{
  "n_layer": 14,
  "d_model": 640,
  "n_experts": 32,
  "experts_per_token": 2,
  "d_expert": 192,
  "d_shared_expert": 832,
  "activation": "silu",
  "moe_layers": [1, 2, 3, 4, 5, 6, 7, 8, 9, 10, 11, 12, 13],
  "router_score": "sigmoid",
  "normalize_top_k": true,
  "routed_scale": 1.41,
  "balance_loss": 0.00259,
  "balance_bias": false,
  "init_std_router": 0.0114,
  "lr_router": 0.000183,
  "vocab_size": 8192,
  "norm": "layernorm",
  "norm_eps": 1e-06,
  "tie_embeddings": false,
  "optimizer": "muon_variant",
  "lr": 0.00144,
  "beta1": 0.9,
  "grad_clip": 1.0,
  "batch_tokens": [32768, 65536],
  "seq_len": 512,
  "train_tokens": 456000000,
  "steps": 9687,
  "dataset": "wikipedia_en"
}
Below are experts of layer 11 (counted from 0) of a mixture-of-experts language model. Rows are named router (the router's row for the expert), up (a neuron's input weights, with its number), down (a neuron's output weights, with its number) and show model dimensions 160-239. Each number is 500 + 25 x the weight over its row's rms, rounded and kept within 0 to 999. Numbers have three digits each.
Before each expert's rows: a language model's description of what the expert responds to; "comes after" lists some tokens at least twice as common just before its tokens as in all text. This comes from a sample of Wikipedia text that the model never trained on. Tokens count by the router's weight.

# expert 0
Description: Numerals in tables. Digit tokens and small numbers in tables, dates, scores, measurements and counts, such as 5, 13, 22,000, 11:15.
comes after: " |", ".", "–", "|", ":", " ("
router:464491513535548510502509497483460530502474468476511515520483540480500442478502542522510503479489485458496485519515485478492491496520500544508527448498506509498506506513489496468514499499510474475502481494515473497516503520496536498526523546
up0:485489519495545498468480482470489487502491549499487499477491539496522495506506494481483526461503515493569495491448531514524512538490471501483499499461459503496515558521511521474534531496515507497526488509502543492549540527455472458507494518
down0:542510520460462497488487488495522571503468511480511513493495472473490514515466492528537489452496447509463514512492520504497536419472510499509446485505481501510500568509521532494461510516513427536477450533489522482511526500541479523498480472
up1:504513516547495508518559485493484510521487506490552495514466492491496485495512479535472543406488540515527487495495484506488492523515520546510487471485497532496457509500497482484523507484529532509508503503491470497507525482504488506519492493
down1:492442506531458489469512493466553453496512522464466513496504524482512538561457495479473526485484532502509491512519482482480514445473519475520491490527524505504471499520471511529461516509479524507489500546481486498502503521470515530495475495
up2:477480485503491555513533451497535525508541494535492505480487580484529497476504529469478484495507500487440453478484475486490461509500521489505493510443505529460526495516484542464496501477498541468560549494498499475510521507493510507449480528
down2:534455451529494494496538511494507509533491522496492499507470478489501476510498547527468510490518508477478505514496507493489502500471502469495519510498506469520508517459532534507482516551549496462523486487516461494487532507463490533499452518
up3:525525499510491544538464512528487547514463505498515499519536504510511525490527491520472508491484507522515511481491497522486481504515524506536521497512474542462488497522460498527512528485496474545518499521517522519494476505442440502554487541
down3:512491454475518505472532503507466512519498493514470467490490514488476525494491515510466498510488536501449479508476513490518529470529513527485489510497498523477497495510496493477513497523469497515495496505477489490473492479501462481488498476
up4:462495500506524486493511473520493495478528517512460451552544511471514500474508521500520490503486502465514484498505527472522515462530503567498491464539513520514492529473524495535498471518496470472521519517501481506475529466487461499495487535
down4:551513532492494453538499516518523525501464495463497524471534497501456487504519480523490511511510502503566537493475519518505477529473529529527519507481497488483525510520502528537521495480478488500486512505461547454487453492487456558492500541
up5:502538490542496484534462495485491520511505553489504510524516492481490527500461494520490538517495478515506433502433445530524424496526501475499446568536496466457472523519512494512506500479487530485520501524525559483520515531486526529532443504
down5:493507526485523475536478500525504512498505564534506502481488472465484507527462453438504473490520509512465500562457477522476468497516499466505477486504514504534512514541503508487478493528517503497517489516514452501468461472474519540480452493
up6:508503508508497497511485517498517547529518476520528493519465515481512526483493491491519482429490514499502506515538492492489431471510503493523510511525497468539520547518476461483512507486468521500493475469486495504489549509534511478505485464
down6:505518535500475514517485498529544499544505472479501509478512459499502486464483474536543481480489522482503494512497544539479486511467499492505504521530528523484518478517494538490508482517548502498474469467574500465476477512523469480519459504
up7:496475533461509495493479526505514492529483486502539501536536489508471455502496477476493486534493508505479473497502491520539523507488493480492490515460489471491514539543499507494519483495500534470499587474529517504536447484534497459462506554
down7:553478540510506474487472498490455501527495509553487515477496490502522504481473520496528485466513517494475520483489492516492550474473482493502547469494483532511506523513487535449445460481483516526496512493505502518500527493506496521535516509
up8:530516493485478524477491526519491495503491524479505475494481534522514483509501498476525523521489487507462525513504485499473463503492547465487514521540534486504535457487500504512547490504481499495457481517542500494487508515468520481505520487
down8:444511530472499523498503449479528508489472522460539471500520495484476491465538470483525546526519485534503472464495468505555463523530480478505503500500513518473495484503498478498525486503506477523473529517490488438478502511479554528450508500
up9:537490532437520492508496536478484498469478505533510461468499490526502481523498496483458475509488532503490532487507466499530495470522511522511508495495510502504468488529519467476529510467469505513511518511489534472508496551545505536490491498
down9:506496496530503491533477502486481461478506534505472437525518494513497497547456520448510527508519499433492473540502505492545499509494524457493490459531496437503484501486470502499506457483498482493476491471440514516522524497531474518533476521
up10:531500519497516496520470440533487486502529494554470491495470519571470500469490481471507495495501502507509534507517496489508434567518526558506505470443506520519563513486540492515510515473512471500505511539507505530523499506463515502522522493
down10:457489497486536480507437512494512455468501503477479503495554574499514536494518566553508496478492496490492510517488488526481490540491512495537524493543498497473493503471484491496506490478483480464517519496476531518515480465458468529503545506
up11:516483560433522531502478492506474497535507519509523526521514550485513482542533484499508516528495521482508505522477515507553522493542500504486494473510505467502501492511482478506482483470530489488529480502525477531486513515447445500513497479
down11:500482506483484487523464484512468496468464511546484501493483496474492508485492517462488469511455515497482524492538457516520523526529487498520529495505482518522533492519469517522453542475476438508516465469487497528490491529544554479484525510
up12:500505508503536528550497485516479520480458498522467499490491494508507520496493501511504500501460486477484513493470481463502423477517539537523513460508502468513452531506479485536576517502518508478501541484524513510485488488550507485493514527
down12:531501526499510513508500498506463516535543458543513516552429482500514491496480509541523502528476480490494501565526487524493535508484513515513500493484484521496534563534534505478492463491489437498456509526526495498512449537508500461538486506
up13:510506507529536496554504523503514496525541543562506480468500538546469533504500506517515492544482519501488469546481484478529502527479527520520478500487499515461462468504510513469521509486515504513450503525538507500487514453492426484503521491
down13:511525497490496495491499476497478419531473499504511526496515524455485489490444558520525487520536530502538516482493508492497451509499488511505480450468489510489504474513498481491511490520534509493497520512517471532488506484478501537525506532
up14:499496477524478495529489488551524524518481463552502496518501463516508566501466499509516477482507512490515487513425495517506520552497493450512518448568488503491513506491483505454478531540446481502557536516493486471475476505501484463542486554
down14:536516511507494524510480449500539484514521479503502496522489511508462513520495480518511471532494514491479450486503549473484513466469522519521501516510491515517493521442451513445509515491442496510500537521517493469501518493515499487502467510
up15:507484517467471517513457522473500496455507501484456494473477537459487486525506480515503444507503535491491477510490502480504497570515487524512452529555523491537461482485483510549492565477499497508497476503537539498507493503494480492545486506
down15:492512493505505473505488461482498491466516525520503444483514499493483542539486496440499434471483542499483449537572487510489531457482500481509524420487474504505528463522528437525472504501491526500525521568526498457521495495557498494474516503